{"hidden_size": 192, "experts_per_token": 8, "routed_scale": 1.0, "lr_router": 0.00172}
Below are experts of layer 3 (counted from 0) of a mixture-of-experts language model. Rows are named router (the router's row for the expert), gate (a neuron's input weights, with its number), up (a neuron's input weights, with its number) and show model dimensions 0-191. Each number is 500 + 50 x the weight over its row's rms, rounded and kept within 0 to 999. Numbers have three digits each.
After each expert's rows: a language model's description of what the expert responds to. This comes from a sample of Wikipedia text that the model never trained on.

# expert 0
router:477544547461479459501471515421448497447518496508474477421493392436548563514474454500454403532632508531415482468598501531413552543485479486417543558581493502470539502503468559533465507525454526493554458524508570412541501464570486510491436532424526490434598523508480533559583489582449473647446505493419437500427487504572428509531529477463516510532507559520450537396501499456414459469460536609500552634437597503513463475510500549448528514425475617557479599502440403460475474470478473492584487495553444553569410589500491434544481517460435467550506481510495547503557510506496513534
gate0:513410491486474580594472539463604481562504535439519548481503493432601613497444509522488488474592405510395444467526529492389517510452618574483491478511548504519504554576437503553493443442568503492487451486500444438548518472528479582485533541492523541556556428482530580450447532479516499548474533577472469501552499573462514476512554482483542524490415533493550531525431544479494569456485551542541543520486377563458540477407463459493603473426427532508403584515481466423451450452533574532500547532507476542404517525457458534515460558514529400559508546481520592482435479428449409389
up0:522496530457485534483535446455438492507482411476540471451467449524571591457578513424465475493480477497451512533547481490509500516510529527524488457551508473441431485511471546450487469473623505460483476541488509446440511352466472442486443482597492475465529517455532438465588504385518472485473541495529587410465514530467469390522511481473484461494402548548552449442470585499434484555522509620483419638507534412436582466485527531530535594448496654510472518607548551447499487523500475565506542535622461498472540468545423546470476470459583494396453487579449411500486537513573540489
Description: Minute and degree pieces inside geographic coordinates (°18′, °44′), plus common English first names and month names like Michael, Paul, August.

# expert 19
router:410429499510401439506517543440557501544557499555417451439406499560550456439563553489451500538434392538517500520546533506600479523443618640484528553481525500508506411528435527528455575569467560477434474514421498449593545460535504546481499528440453570538525522444495539438541526553563519534573511571460497414459456451516470620521562505457493501515512522473483525455419481609517438470458502496586455628450523541563514551490452506494501512553448399596482458546498506610465477542521429477405489544408523455491507529491494475450474471484402498435504474457479555498489568497462503491
gate0:578504564501437524560546513490591536467537480520496604467496488500366532491555471462491552504400431553510491439592477495546525516461508504463504476570521519521499439474559579565420488569466582589499461466517417529516516514571552541405502380447462529434536443497561556518516510502459517472568577602520520556573355481448461481464553455406554568446504392506436606527461504490476502483442428400429490574483497468549549527541488388546461460535494504500441523543496511485500521537471517459489468533477558498474533520523519470495557579448356440544477510490413450516516451511421527472
up0:532454475592437440469506611555528478509421500488471508579548514541485476620577424497461472495482486494451528476410416474523553534564538506562549445507431576508589470484517549456514549537436485557510568549602420509467456397475533546569415460458584496497515490518377538535542501529452520521567420456542449583615465537492518476379444487498439509450534494474555537544447559502566446487441563471493530588543543575461433496473553471436507481511547565487587537479591444494534512437512442484474499454474418430431493539505524527452456571420465513573556491501495482488486429579428457524
Description: Capitalized first pieces of proper names, titles and place names, e.g. King, St, John, Prince, Commander, University, Miss(issippi).

# expert 60
router:495455466524463544539485455441522528521545602504588441389460498545517489374539503478504485539482475494449534441543500471471487524523511429452510605480542383461595470400461455560510430392607503484482483530459493429444529490488586479492601471513574512481483508486509524462473418529488518483502469551455423495469554530512500338605494507489499517511480456460544534574446550518505502537502554585458593493473497492566458473388474482499451493459480552555481446523527529497490514536608492499465616424406472527523448562481499519385486485632475503583474486504449473574394546542501559476
gate0:578439554455498415568553506432531514492509527516490431481447416481483490390456576416476568483556500504500535466488469570411515509504491555459528457567528507480523437466512518472542436474552637518431529501404529538470545538467472521508550465510468605468529536529538580490571484485472567469517569531472462401485534571474550433520546463504413517486515498521555556528447513472566511491582515471629572504471371490466461399454358493488507509442509590514479528514472482498454461568587543582433597476460482454466413455503504537548582491461483447576454554482440460558412554505515580528
up0:515529536470481420566519508454587574537518531468528539564522468472440519417492562454406579470496520489475538499493462472362553481453510501488609486535550482502528408555546483373577482509479557541399550444395478537498542577493476505454608486484489570524507533515587498503479520440551519424495472510476459400483468527504574474467502524550524576459513449489482545524499537458569484529531489462660439498547446568458475434409358456536486480539537491488568545516536483455445512432566498525427534482475508424411520494499550517550543417496531408554490511421454487621469509531517566559
Description: First pieces of Spanish, Filipino, Japanese and other foreign names, and particles like de, La, San, such as Sor-betes, Di-masalang.

# expert 56
router:404499543562436430486494465531553514525444431522511481455449454491520503428535529493524563552533465487547491530575451551603479548419506507558497489420458518558435576563476452430543579500523482508433450474563469443497499407542504467501533541455517465603464452569571513471532550455559545420599494512461483479508461459446510554599550472586545509452500535506430520536502576500550468474471523445563448543583410509448477421585563525510615476445527399527483484563476467467505523531535446482505510438462472547514498527489471546520633586359427458499414490466445479382550440482505493592
gate1:410529501505492533553521517445576495352503506488533450515530452556445525500488505529426462546495571468521480513520549487357448538471613537506606573388553511619479532449463475500508472515509512473531430494427429495480475475522563493412568482500456353589504544512450490573579508457508454529473498494453534499443448573549491492518521475518498647512507467538500519539578470467562421555497441522410456498442495489514528558535508528533610527458582467524562464449506469496456465422596477580484472597525460459578530406462512490474467624494466526501511554522481459563459522570490551521
up1:417560502440485550547465450448567554413533514505566512600551463574522554489508492498460504555466607473519486494454529528507428645468580504526539524454566403561543498499529461448517468548503503565496421400476420442449484481489501547455559494533513426626503553405470366510477506484560476455556469500516440527484452557497447478486487458494471580497520448555504472510536563488501436547564462529519451472468515480448542633489625540525531506488560443438510448406547459496451508411570446499518498527579488476643508466512501486479519537390488493469597617468487451502453491526487509499
Description: General nouns and adjectives right after the or a, often about places and buildings: population, village, storeys, ground floor.

# expert 44
router:509546469428586523512544599400445506530543560530453467431422475505573592488568467462428467582531398530472485501510504540584524525510494422513500496402536554438535415415545610513506490469573515583491461489585510440546454489542500536502435506451476497417583598525492506540503407509501501551405498493540547537464464462486396437544551485462498501399524594577470536417445496539530538533417551544523565555449563434518493589529521594442462541417496587495492489536488473525498516531522503477549474428534470571548458596485486480533422474467407520435433505466476430490497518501418496530
gate0:510553445510531499593542496462509496527499554577582425429411437509501498486573544454483538486520483491527491478503522541474461436532525480554461593503514547529479435305532560487578506474561506529486501590628447508495561470475563501530440442477378539470521478561458548494569520469487445406520479473544533457488425504553511465525570541490496501406558526479468523456524590510582514409540510465547438560474496500482421456609513562472516508516510446486502579520604555599517422431535568488417419430408526473536500515509532538503503494469457496493394494406367484448515461538478512508
up0:497419498485431501496554588537575477473480455390433540530406549508518525560389511526474422562539478545506525511499496460546517483478530511471375468478502432462583505616427436496500534517428534535532537482358523464536390514527514512464560594471545616522512503528459506438400501555503524622546435554465505556495560506505503533443469545587477470529469475517531510513493443548479565592505493513504496482533483464510509530419529462486428503419455488516428452487496442439479582557460429494567540571467436596485402506502556553428491497491590516463509533594629519524469520473525421460
Description: Words following a given name or place word inside proper names: surname starts, months, colors, like Goldsmith, New Mexico, March.

# expert 47
router:532477481547472482515501491488450492518496444562431429506590441475448434503436528475520590555583536538508455537526503506412473540460562434417534463488427560517442542553447470553544501546498429585415555490532499592447521583490482511455547522459498480524538469419595456390584528510504529437586496478500503499462457482462545466522567575586541468429555448484450514624479528443561599479447529470613386515563472574434474396444519460429528459519590430459513505432541452520488502434518502540580518457493478434457582407516533556532486560472434450527545564470490568480503489423505478462
gate1:497397556436448492471508474625541473458524529469475367503534490477486464513469519501450514469534519533530526487414545466415496560590621479495423473536538445544599525501501526455455533544593539509599450515450502497515501500515494495386523570436474504494512509447454505398615556409507493492493530465452433459383515556468547452566532556538448443506610572478437461623484519532589556492474435607550503439530467548479514533520503588531480512560494543414561539523423539546457513465496465549504479496533471427561429597458490503499546447489471535607523557497506510415483520515560471463
up1:517403616468453453489490488643547495481553511463503399515506482443501470491463464507492510485508501513503529475431573416381476550564594439481428430557536432485579536535491517470475545531562537509581461496509442492505523522484455478414509611449451476505466484474477493402602546422499491517552503514463466471389537508454507434571505511526439468585599545500448469612474556494569550467505444618568472476509487553486564526443469591564448527564488530391558523528455524508489524424484485546534433496542444424570443598484507534501614431483468513590485552515511501450528519520510476457
Description: Content verbs and participles following auxiliaries or to, such as made, used, found, held, lead, raised, based.

# expert 53
router:491495474518493477526576511417475511462496581412453565485453507513486555572546484532510470444525472548563429484483556443393490469461434573568486491567553480521504518503559433523398496529533612513464509579372503496434473474521550509475476527579489527454598454553457434525443427602384504586416519502479455459530617546493438548494379582555502487489495508549447435468463429502423499511558558461501445545458469452516404525496484557405531432566556550535543479465415508484478503536499526491470578503461519535478463548503463461542468476595607403415525509560493506420478509514555517544
gate0:539553443517388484548489446511530500480500515440462628457521582492476544466574561565485543441500509553477468402485500521555497551519451516479609472460541526548528442587531409550482572505497533506431544507452513622485488524505547594526533450533640547577556537452505536513437516514487462485533454554468488464562533509481449509527491610510455447551530481475553463472519509437425642583501491531582499607503547497492470535526523467491476499658502511454439435471436512450391522456468495510448547466462532579426466432497392520574528406454447518489481478479429538482428532476489553513
up0:530442521500471550450494512427514541434437586570503421480420519518539496539491570530505492513540536470456523546495526548507596486457540416547484510423508542532430548462426453437491435519509331615391570424480542408491477545530526537549513530462507405433479582513437534555573437458414515520448455511507583513473481450420394512447522530346451468475513510541514587515491457529486363436562507454489509502509500490577491545456471557475538520478555374484557485537535508551484489540582530569502528548458512536521545519424539476553486552497498495401518438456512480572444499524504521452
Description: Month names in dates after a day number or on, such as 25 September, 10 March, plus colons, commas and in.

# expert 33
router:498602549476511541522480565512584493521555462522443569374386554479482562560496521449498530488462508418445468467557434591466494567468460526524479543451475561573444537507528430442474576474492595516466495455498455522526549458442409440497581450533512483538495536560480533480479499537576424436562496471524479484564480530479542574586518463502504532472486526407507554447531456438551534520441484527432401491587410542504535441500553545502519432556545396486436570556399435527507523438563658486409423511446482514514512510486511487525580480512458524463485530556453528460591426481522446595
gate0:551457550466469465540468551498501498482542604524503522488481567524438566535536421500536512476336499442588553506501541497547489553473558527523508536538436595484554538520502430522474503475548472523507449442564508535579434527383453528508503589519443501377489534505523528529377421546518503533579479553448499541518500566373513522499553549476488484506429526563622546476507477555454569461489625496486528510502389547506527425484475435482472453434468542443487521488477495496512455418438439416500449451477562500439523467446576429484564467485452544456529468641573416520515470433478468553
up0:435523421494540522407493394541474494509500418489443486520557360545540463445483536506504533463614533558466414532513523597470471428526531500493499523436576424515459492517505588505543495504477564507504407529495556475421571522594591501490514345477526495509471506469447502579560568522510497464457574481565519434462469393546467517541494456467527439483541439385369503463501537511470469472574484557582487498496567445447449605484521457495575518488524508488451512553498511501460559622503564513533576526541539522546463468539364541505466521522565485500458554439426531462511471501492553437
Description: Words in census demographic sentences about age and households, such as older, household, every, age, approximately.

# expert 61
router:529439466481419438531477470588414505541481494524405452472586520555524468495511485407583631415496457468578468567480544459523554582511601529472502474378520583439455500575456460452431416461526407541434540517490492523616480535450490540452458461497544438441521488483486487515437579469507520546432498508505512564419457533427511430534498599457462510424480543536514464507506536580530490463408553487563522452535614475476552495468483510481432482505493549382454536450461473554518475472486485512552560439533517546420504459497555582522457512582469521503557518570558390456571517508457509431
gate0:481451463538479405571458535509559528448513521569465456503377538423511545430469467445420495535444476530543497507494642473458518453453512548524549431509471556449528535452612564484531549525462532521424450511542427476509406453540448552532400589436411483464442535467527548531463525409491528525548561612441606407511516522548566491484510520489427446523455529516597478492484468557560464509534570554476538395458520564463560466395447558416542524444469556491474601510548481513488465598476500474524463497513470506440530518545485542468548370515499478505478424457549457564501514551547502537
up0:448518418499566516602571579513512513490464491476511467493562557565472418553409434546531488465570492426472552508493356558494509530504525501506498573516501462540463453512494477527473574400481516431558596493480481515529448557465540455475583444609552524497483386537514442496471475529488417501473441492525392565476554462427507544509487454506521488514557527404377519508569468447394510507444485487513541547565520389541410511522524372560478447487457504510644417531470544540521473452518483548539554519500546498574550472508431447458410549441504536427474508445486528555482505473481508588
Description: Prepositions, conjunctions and verbs in narrative prose, e.g. for, when, after, where, see, describes, was.

# expert 1
router:509457470529552547513459571502520526597512518526552425533419566495582401422555530576486438585509459468532465501546528503551538542538564465551463559490544560410590541461472515589523478490537516507590522441496429425497438457542622537574587483453500517530510559564421578487500417455475486521525457521487435459492564514507415483500496529476468536512553508551522544454495492519389429470459509527408525535413503408533419523464448500472449476406481559517399481517342415556489483472526432516488535536441427459584459537489503482480423457473517537565564484414522453561449531525469558463
gate0:474553498518510504536592520565535606488459559536493532551420459501471519493489495515428673493464565451551486543470563521462440399500477499551581400449508512478473503430519521543524407555460512514398498490460478376530562541548504482547511550510451642577465532517524523481391411465480482456472503541437458644538515558487476518424502521476453516457418464539551460563556505497495520548473551499517421512581495382462493424587530508487523532522458512491535526575481539564550466443545460399462491570460500429518487443459516516484507549402443475550502472452587495505454470542584550487
up0:520490478512497478501476537512531493489515521478529485569490518517533544549501537570506572527474461486585502554517507461527466442513507450562563440515564510517487494507436546532499393506489544453519557480446476482471576539535556497578532482529506606613480570409610538485424418407397485411488414565485407575547433533459458445477491539482594479530408524591467361553495499488503588433555524517523525453610570491488505416532444523441620469556506540511434555556498579504477529390548487490468529413453524484454538464572540557446434496455512424580530467474446488558422505556526466497
Description: Pieces of foreign personal names and Romance or Arabic name particles, e.g. Ali(yev), Abu, San, La, De, Sig(urd), Woj(ciech).

# expert 23
router:644537467541431562497501566529379515482387478512453513414557482506463528400508461483574584462566450529572530491555511531589538559486606462477557426451492560478510455498494469472472508518493427576458513520493459546456495508525506491520378548440513438549552495453519502423476478455487572475520529526577566499560503470501523467431531537518591448399547476514478425513496570474528417444450453514585447448551547509465444496423516416509453524522510455426521482492502450567453538474514537531493520436542494564415429373487572591551460585535499455496521527450600512507607504448480537438
gate0:518504467452556529465546536504515563527429548488432530502428595483555541533519506502567527607489480497474550499613487552538459461561478571475515463512453427436495486346595512623601494545476513580477530515493473504587447483447480599415467521511532485498560414534549488435512442547550486560530517433517578487528495593506476484450557468490551424507537451515427431504421420546477503388490553550498484545405638487522470511601513534543494554541468461454557533445498519489449545511503510475476521464482502502477553523490548429457401516543491492521527516510519438477408329489517485443
up0:467500460457459576527542625565483544442523514520451438421464564467526549624524524529517585526480482357465446443563507557473531463475510412572513527485432592500552483482576541564545515516600500586493534560540424578556449419536573485540404469537444497524559489521497485437493541454463501474534486550558525515510570545491421456508554489520486424454554488514417490554514499546415440479400509571491421413535586482496532565513457489532470536525585450451409524417424607475464546531565500532512521456475518498474545510516426472522471507511513429493485385513514534536526435434446416508
Description: Verbs of saying, calling and naming after a subject, especially in critics' quoted judgments, such as called, said, named, comments.

# expert 27
router:551459517619566488506589587581446503436500483510448545412495493507451484496497464453561540431557542570529573557574546450438514478451436507434481551588466443553470483501547524551373467460569463488449510510523427452528460480461517451525491441447469530527527463506460507474493563472489455532527551531538543523551563492503563535526416452496492503518473448432396573440591416496455466432557623519484412459502467463475543554443488539475508470501455542582574496549483477616573451474418561499551400583527589597510437442481466537470457433534563433532484519529579555525520458525569495568
gate0:553538609556464500475455499505557477559488491429416544484497517491458486515551511401481433460512462372472544498521492509451548538482525440501371433566439447515507451517483510532491544493455492499455599464419589569467428485491511469505532472484513562477463554470536494485442455522417592494466562471585465595556507560407501521515586484469530590498523453513508525375388543440613452480555497556473492518544474468475433588507440477413457498422442489535472473494517568465578536464568532590470512502450472521472558599440471621524542426485471526458571553543551553562519480507481424446
up0:522544382503415538424468488478447545565459501512576449445516502490460525389462459438449447555439510527478534492510470477546492440464445510498492408516401535500523579528421525498592531509456507593447502468472552535490529518645527427517516487544518539514483511509513532562505554469609463456559416424456541494481557443399545449587486463589494512509585508524513468509524509500458593641419421493424460525510462498458518541497485498476541525520598550491456474500500490487497479514515526526553376458536492566530570563475431461394419542407531506508572426396473448441528496531587517523
Description: Prepositions linking noun phrases, mostly of, also for, to, by, with, and colons after labels like Kingdom: or Revenue:.

# expert 36
router:431438476476517514464544472524587522590552530517523396501492504527511444487466522576463471545464493439474497496590462511449526489552570464458546582483559389449535449458497435514504470420541562439439530567430490584461590487447525563467545512470479486574460417523548515452463423489506553539552441468552414426530506576457535505584490567534436558558538501457540532530488529425470480433566469539495519445516529524552569527419432495558471461567483443458483398456594601508504548562547418438527433484433612485410610590476576549544531465507459487510466437443476502534488564551476491443
gate1:544571502521426447510491459568501546472527546460446467625457484434528562458550514528540571495519553415496576535544472490588513436537437534453509518424533524514494411423514511501437519488539452508413405481437518508446423562498579606542477507500560517488477528581493502407506534573557506522517470524474455568482559454481503542435513496524519534428521482378543407473445474476490474382452483607545510535592561571553466401470482599530496500539497478433445481496512500447524463519472442493403497520563552573492471476454514651470486534387400504397518474451534523512485444550491515540
up1:492444381507414495487515567378552482489490535556412524368448416467485455528429443497458496493397507539504544554478543474456448615430490340542484595505542435494459520550512459532520477446508516404492498524532533543620561483467426490415487484486476428560509513446550497612455493487546546495463566441594614507548526468453550515477440627465530474575506577581475587518547509501510470563559506499494457562466433489467542568541486464473424435470477570521467456466447548518547452580545453531489463422542479496475568489453491492556539457459530525494504512498534491473477494436484486514
Description: Capital letters or first syllables starting a word after a heading marker, quote, bracket or line start, such as Ad-diction, Bi-sdemethoxy, An-imated.

# expert 42
router:477486587553479443461433436425535493508536444476500477472555494620431518557474570495527488543560446586485387542529522520401421457401510549509511482454539406544437609597437535533453479532402537457505533531492498491471541547539504486485547532482532426460550454431488450529559583484560544505402454557489507529489468456427540537498572490512535470460458495559437491462492527478558517521534495395567461537564444478459478441552503518406508462553557383490607477428483519527515536543492562505525540393524455400537565549470528571467509605579422481430511613519455519490507503457529520479
gate0:452475422536430554447557580570510489585518441529539572559551491440466551518526479456550464528529604522462484516573593480490545460482504433490551510556423571431434506646523518494548458526500490483404417487509387570526459428454409450431611502498468494472597524438562501459518518572432469543487466516481629500457580461415534469526489546439561475525481491394509572404518430510524553540502509526447521444559486532474495482483598574493459492538487533475493522462531434464572503551378560532495539540508464487560402452484514516507498461495500458446451504533490437594497464474437554505
up0:457476452473555479548436506515513471512504459486492570480550534508490469494456568493597475428428657584510486503449471510459485393458493563424499562491544492450486589564574433540613525499505404409470466497392469466501533518473502507389453517476469465540553510455481517472503550399513500497451539494489557524562532511558460483591457473508544478458594500571511586508568495529561492429573438436428508487445415489492489461494469516484444567507507513518528503523456517489497536307412487537468500499486491459490625459504487465597492514416600449497511575501488453477392512494594502451
Description: Main verbs and participles in narrative, often after was or were, such as flew, launched, released, made, overtook.

# expert 45
router:480558562473569525508461570447497498429523452493491455420551402430546517506436462417468447579596522513442472466500524566447529573521485486457504535598480458443577486585484599478536505457511453455560468483512553435528469478596537482587446505456506490465557566560429551524489493546589501615405509510478457541520507523559386554616537506496494521560498453524490566462498467459437511465523487531461512556359544537507444480497588504381519492439507653490492558544487445491422501478447499495540477512491454458551416566500490392577502450525431497582492475514449552517561500497435509504
gate0:529415442503427439518520434497551503416467543479464500546568569493593453456577533574505453489471579515500511481584489522529520519462490544401485464581606489491476590528466508423529496501433483433540538410517532435438527507514522573487634505510480488461454534456474432476551553583456472451553570519525500489471460528425511480439516411505403498399499477573579553441446466478581510526542456532495540532510511495509510471398451478504502555504563520552445525567461557473500537492498588548369535469433476466534579489464530523534434534441528494448436455479495478483480658511427349488
up0:433460536535509498492489466430462499491561482504538513506363508468465601494488478467532500438511390498470498451343434515505477541529569480557537500469491532560556471550501486601601558515617494547505457509500475489473493421523446374474487492449500509564549532569535464598395496433527526505447475496437548487579591509537586536522489520487618502526494618528491437562466476601497493533500563501540490463520444492463490479555565472486482505518398534475500425446483458535434562448532483518450440500541499544498382651503498481466563420555491548550528510490427510505489386461518561514
Description: Country and place names and nationality codes such as China, Italy, Canada, Moldova, CZE, plus Thai script bytes and taxonomic ensis.

# expert 54
router:433508402461567496501443532509528520594529497411555432535459540441584406557516529596477518596446499464483521552493483482525593505515538483482553523482548480431585495519477471552549454526543420472482504564481433495532485435464567563567568537460495474536517511461450504549477456337556532532537453547567456442465473483558412511519515557487563462562492515477515494502535524423464417465509516568453541449457445431579480573490460484447436460510503581505424518365385475575591518568455422458490453547408504569483507510487492524561476437483554555575542468428534445561408502528557508497
gate1:627445527521385503523530536551478532459487480553527519609514499522539456531448526462449576527566492575482489461507511531485468503486502516451499488560551525568542405549517517549514498465382534599524599566489477497443370442419508605461576398432573475525453470470457477471488427466512566523500511571483397497577482596549417559415464508549504566467495580450521535458513491474520562543477498567534485491404505549427458558423473528499494445548454485442492525456502448498469513481411409609467538544543545556496521467479483434415532513518417505509499556415462485452430441539476464567
up1:410572513464588516452450441490494509553486510527510537436461502472436568477567495545590436443434487448565454552504477537519465469503444479528510524337496462476463581444478493459513503527639525449472411464537511496493596539552493446541451616575450524437548537510499551522467515595458387455504462370530584547393513431441535507539483460474511408585468432515460445538504492531475443481542526454434525463559503423540508509541507527527558534459560499525523493552531484572572453522554537386532425494455499501535514481507570556574451489520613476490455503549480514503604551426499527469
Description: Single capital letters or spaces opening foreign words and names, especially Polish, French and Cyrillic, such as Ż-urakowski, la révolution, St.

# expert 29
router:586584497521600507497496497466407507472454430563526423480493477484535596500476479458463529549517468580450512530527508548515543499546486444543464445519507585470529517504549542425497475486474446545500478456564529390447435473581587517566512497559504473453478567526436539576463525517409400511504498465496564467422460522525439392510478497412466554498531440592549598452501496548426576429421506537442574547487540497540549534502532483409494474384543616384537499570495426493547462505408595507577497557465448506551558476496486437463433507390501516459485489459524463489467602508474463543
gate0:393517493581498460465435520457531490512509550498539449431521470517459404553498409400467472461435431610548465462540530431452600497527517484554553569507541452519453480574547483524460551568464525496516519498462519493618491523520545575415602487590443496473478503520530482537448513550543432495495452436510480376519406561477481447558540550535621496540451415496445502451504491598503533484568527418518602527628529489506521470519419436543470460502515569492508517500514470485538418494459472503473401487405508469465547458565531414558455530620484493505574502495503467558507545529493403538
up0:516481572514515517629607483561472495560419538496447473471487504470484466434572434462486493464510398515465501456505494486490553432553550460608552567448530563440463465451508436484500484569407526548517499445534457560520417518532593538467493570499486531521569494523489422504545470523498472428425490447596493469496428503459565506537484602461420465574438466500399526555506550565506464426545540462573581611594499438537630456530461492544453489476509577462524517571431453453493524511452502474477377520523462496509498368574603431567477504522504474553549520523439489537497524497507446479
Description: Syllable pieces inside foreign personal names in sports lineups and lists, such as Jo-ram-o, Rod-ol-phe, Jer-om-y, -ov-.

# expert 46
router:462499537488596500513452586441514493442526480515434443431519410473531522524458459437485429565602512503474474455530533575432529607496520477515497571591502504407590521564484588509484517496495486453559473486467577467582487552546462487523435488481496469476586561584435524538559441552510486601411496534459493536572523492590393527607520524438488512567505477477496544429478453480454487473558485563492507587342593517481541487472541565381488482443462618462447562503467448453462501468432523501514507517557451444598428560501478454560476430512438465580489490531443520521505517496478496457
gate1:483555535425429426478488464454455447473467496451538540557523524552520533476503527499600580557444507547534509590460484447538538508456537487551577488485467651526460410474478506606501461373475436624467489443572542521475474561579562499455582464473401441511514547453461532556501479466558516400458502535441502453444523441475481470402510553555482450504564493487455518503586378557480486567430510452487557506579536424541603473528502564452509497447542501543497463567428590527504484454553583492531441492514466572470588517549516457546487570472494520481569534417465444523436546471482541535
up1:468564553509492488466458514461473510431458490470555450543446501591530479474554557551482576534510549595559485412374496509510468481512512466589543490437374563503496516491551520564548470479463474557459505469579493514447502450562506446531548458577441479509506572488431534644500477535501435458434496484470516481562481471503436480525584510514485497401608543596510561549510427495543564461467479468480565380586452423502491506502506476430404511482494419484553498492449464466590512543492504515553538436430433515555513547488409441589380617398477530451509521496468460595465460509515479495
Description: Proper names of places and people, often after a comma or pipe, like Michigan, Texas, Moscow, USA, David, plus Thai-script bytes.

# expert 38
router:443522563612434438494444478563535504471538434466483502465458493444430499535553483535584536420510491523520407479493543560614513466468457573451498640484438479410453516541457502508413440431578483524483622543557482526530488550549486441454457397518505458464470499552618425568531596411496497554464573552527583580417464454481473533512544443372520516471559416567549529457602541566467577478432579492531490460517397485490447525549430544463528553516455585457478521471485430513508513467453520501552540530470543538483470526485447485553477541525447556529476487547514498461524500485537467482
gate0:525526537562596453536542461480461464431502607473414433396504476465508554541598473440474488489461533564520419543465481688466544490482529541502479555507511502519470458345472543420429589440400493458413478480464550452545470461553501459517444482537488491385517565536540509459502499555441459556582560477564538507501499479524531536507520350523555497532512557534484526583428492514604496445496475417465557456529464496531541543532512463547564532501492511435487471542530494469556494472562570474400613530508536521496481460514492397469578495447448447446469448483483523494564488552511443473
up0:512578450512620505505556540488450485402542545382508426421530440399561508592567465450475550511452545542553444569454513562516535491513547508535403467584469536498497426469445568422465601392410512510443486483486535410529476506526373468461452469455433593360480514590517546560487513525441457586588556533543473518453487506518521474490510437553563525487522545578503503543516504557518548461474472512469564472548440498490615512486523457603509523502518481475393526510510455531524497535531565457453540486501516524480430554497468502481550458402503464475539540505572456490520530567493516400
Description: Prepositions like in, with, by, for, on, within after verbs or nouns, as in located within Poland, junction with.

# expert 2
router:592533542487503513464504498533452508543446538464523404435527480441585464455490515474511438591557474504433468459467454536543528496540515416530503512496496447470548449449464531511599449411554484499553548520619461455440491518521539516488520519479511450479433496516451515528536537384434509468548448525535609418395497535463479467578573470512458512563516548601489511518556473448507644445472491541437523465507496499509519473499477475556406450408568641492527529562494530570606468537550534487566463465461490472636510397485541374461473490492483524608521474451431482566529532512419524543
gate0:571508429423461551434460557378504528515488531526546512520529525454482458450581386552542578451428502381449566503560523422551504464505500512482488514586517551509503541371508359569473431457451438632507538413458453483524485518516538510432444493464550448565438505455542489549522563473466451498490530488535593550455442511524473523523483486515526470633537474475480544470527513503455540523454434491479445566538526525465463506533539484584437460541473520515527515503518474507526510593582622484515453458477530502467520532601354456475488540590639518517473409457515469514480503504499526523
up0:449510516531542421518575510528585504487500488533519507475468525502468459550471535470484505461564516561432529536404420561372463565429521508477477506517512431529454550519521535466516525504570452447475529620443479584489578586441539513494569498568481451518514445461458502448465509594526482390560495475518484464569509465542477514532511548462549550572560521360513464548478544467512508333593483508516479497366507476587615470508432582503489448434467416445462577528418554463559533438503476467484554502490542469503504528456558417550557470556436433542468595505518552420461445530492499491
Description: Final word pieces of foreign names and taxonomic terms, such as -ia, -os, -ium, -ucci, and accented letters like á, ņ.

# expert 40
router:466518545612461519516454533542487484550483482508501448511600460507466443551404544478566524525597526525519468516467489496467544518463548417423568563422513522500434537465482505495447487546460422460447528543479462568555544587376471485426483527495530447554548462455510466378553498412563466454489512495484515517457449542466532417562512516537509553448463483543477506572585554434587558461382491489555406495591562559464518422525438491508460437560460428495580592485535459512553519400462434533610474443506502487483583450479583564597515536578413431554525509528502482478501459466504483440
gate0:460488445484399569522550460520485503488571522432360499537617536473613485490412551626484490444675391501378528507507541453487486525513557504493543452639427482524491424517468492533438553579456553519506507406478481523488507505419475571530481512470439506455508457447501472524629551548437517446500603520436531481499526576480499480462527597520547487517486501522523452535459446460531565492500481586548540477435547519482494524526452522417578491573468473372391518448536532524462464536465482455592503495486516476448543457483489508525518427515481527489550454517490528540498532449486534513
up0:606505567514495478512495524545504464518468496483624414536504476465481459581350529520451541524446564505512519514563465507504484537429425438513422487494452534533494446519462447499506455505519436447550511521476422534507549500491542381522558436499453501502527576539525454450560463460462485440447351512518411469443447453494511519499520516487574553491517484585537495535522392497457524488529403497452515539480470534472479527503577568585532544529526386531445569433596493556527440566557607504385600458531509543469553467460484543576554411490525640562530482515481522471545458501544515421
Description: Verbs, modals and connectives in explanatory prose, especially science, such as can, used, gives, means, since, according.

# expert 26
router:464556567477511537510440603464531505507524457443478435423492434450493478497454516445473449513569565514448434557491483593444527521487472453466490601496473424419606508558509603520483492426473488468641440552551520535558480570513451532328448525499515501427478531532450509537490498464519502535457488550496520478463536491605493540508540510492490517541565570586475536409555484480550441430552498521478525545403575512472423506579531532439421484464514565478605518535517498480583486434549458499505485446449466421508442534506484414586457553493398435577428479530416589509467543486437500492
gate0:448422544572455449536547479470553484567486392545497460480504506484532438509477576517473396433517467422431474480548511473443483458519471496426504470537417401458498497511532475499531534463450580437488554442558572478495469491529465430436561507508558585420503477529525351488550548529526467428559525627531463379534538430512449503485517440536461493520487621563608464510487574543539539524465435534491459501494501479472572420586489521500560552429437520523583527588483551478486527382560552624484492453415515465507446444472471494487556505534440401518465442488511539560517509473481508559
up0:505478505608424446465620494563549467544457474512435506511568395487542484477479515476497413507470413438482457445470496551533454452493477538403497549571366470424536483497509518523528517415438580440509508448523496568482533451530494413468550482439557556403492461590493447485548560534515524512526537594457531432496552420468464528494543438548494471470542620491563386526474566568457563539501441493520508546449507492442460434566460457460550601377454566529578510596430516521470509468546596592516442492467524449562476473493461530453483528480425469514439456546462526528538467504470554513
Description: Commas, dashes, semicolons and parentheses separating list items or clauses, plus place names like London, Australia after prepositions.

# expert 18
router:508585488511485554496421435477465532440457503555521430534516577481566528428531457509542439532471457505433562473463520404558494512587507435463463458467483580520567559426426555589434480429430500588542515418586508384440436470577566533579488466543514406569469557477417543539496517485479429496487470513469649432404500519419425454531514556448456567479536537531570501472504473526430529497415555543422571521467456524550547463448455436542447540497558533469502445598449486455522454495473566522496547528508469559585536497501464440460481558439579542486499480485514403484457504528472527545
gate0:492505597453517554511485446486449532476514540475482515538520408449500471486473578483489580516586448369553594543518540474455454409427495486485526485554532474587466556468510583508514461545541397494550497538486464482515551595474567480443563520473454533538548457421563578516487480478561468440527546565526569536454412476418577500434575509439519569566479556374527597437469410552508468530465441487486529486441571526500413532495468568556504518519435392471468485498570461482497532571514505579414433511517454492483500438425528540516550485546509449471498529523538388541484373509579495436
up0:570472494506472477511516577460454521416482521493471553483467434418410455428470549446528503453526543458472491488491467379614471494471503451440516487427548538498555536558560440515455520444576451482455516495525491552583482555470556482560581522513496509546500494467557512596413527469472515496480552528541547527491610463485512589526520407453572525550504555445650446494472461486504580593461537499377426471562458447474552542488509565579472547539509480513437442546463460436484461521559479557426417513478520469473431503462489525617504373442544440477526350541540495473488463445555500474
Description: Final or middle subword pieces of foreign personal and place names, mostly Slavic, Asian and Indian, such as Rad-n-ički, Hun-an, Neh-ru.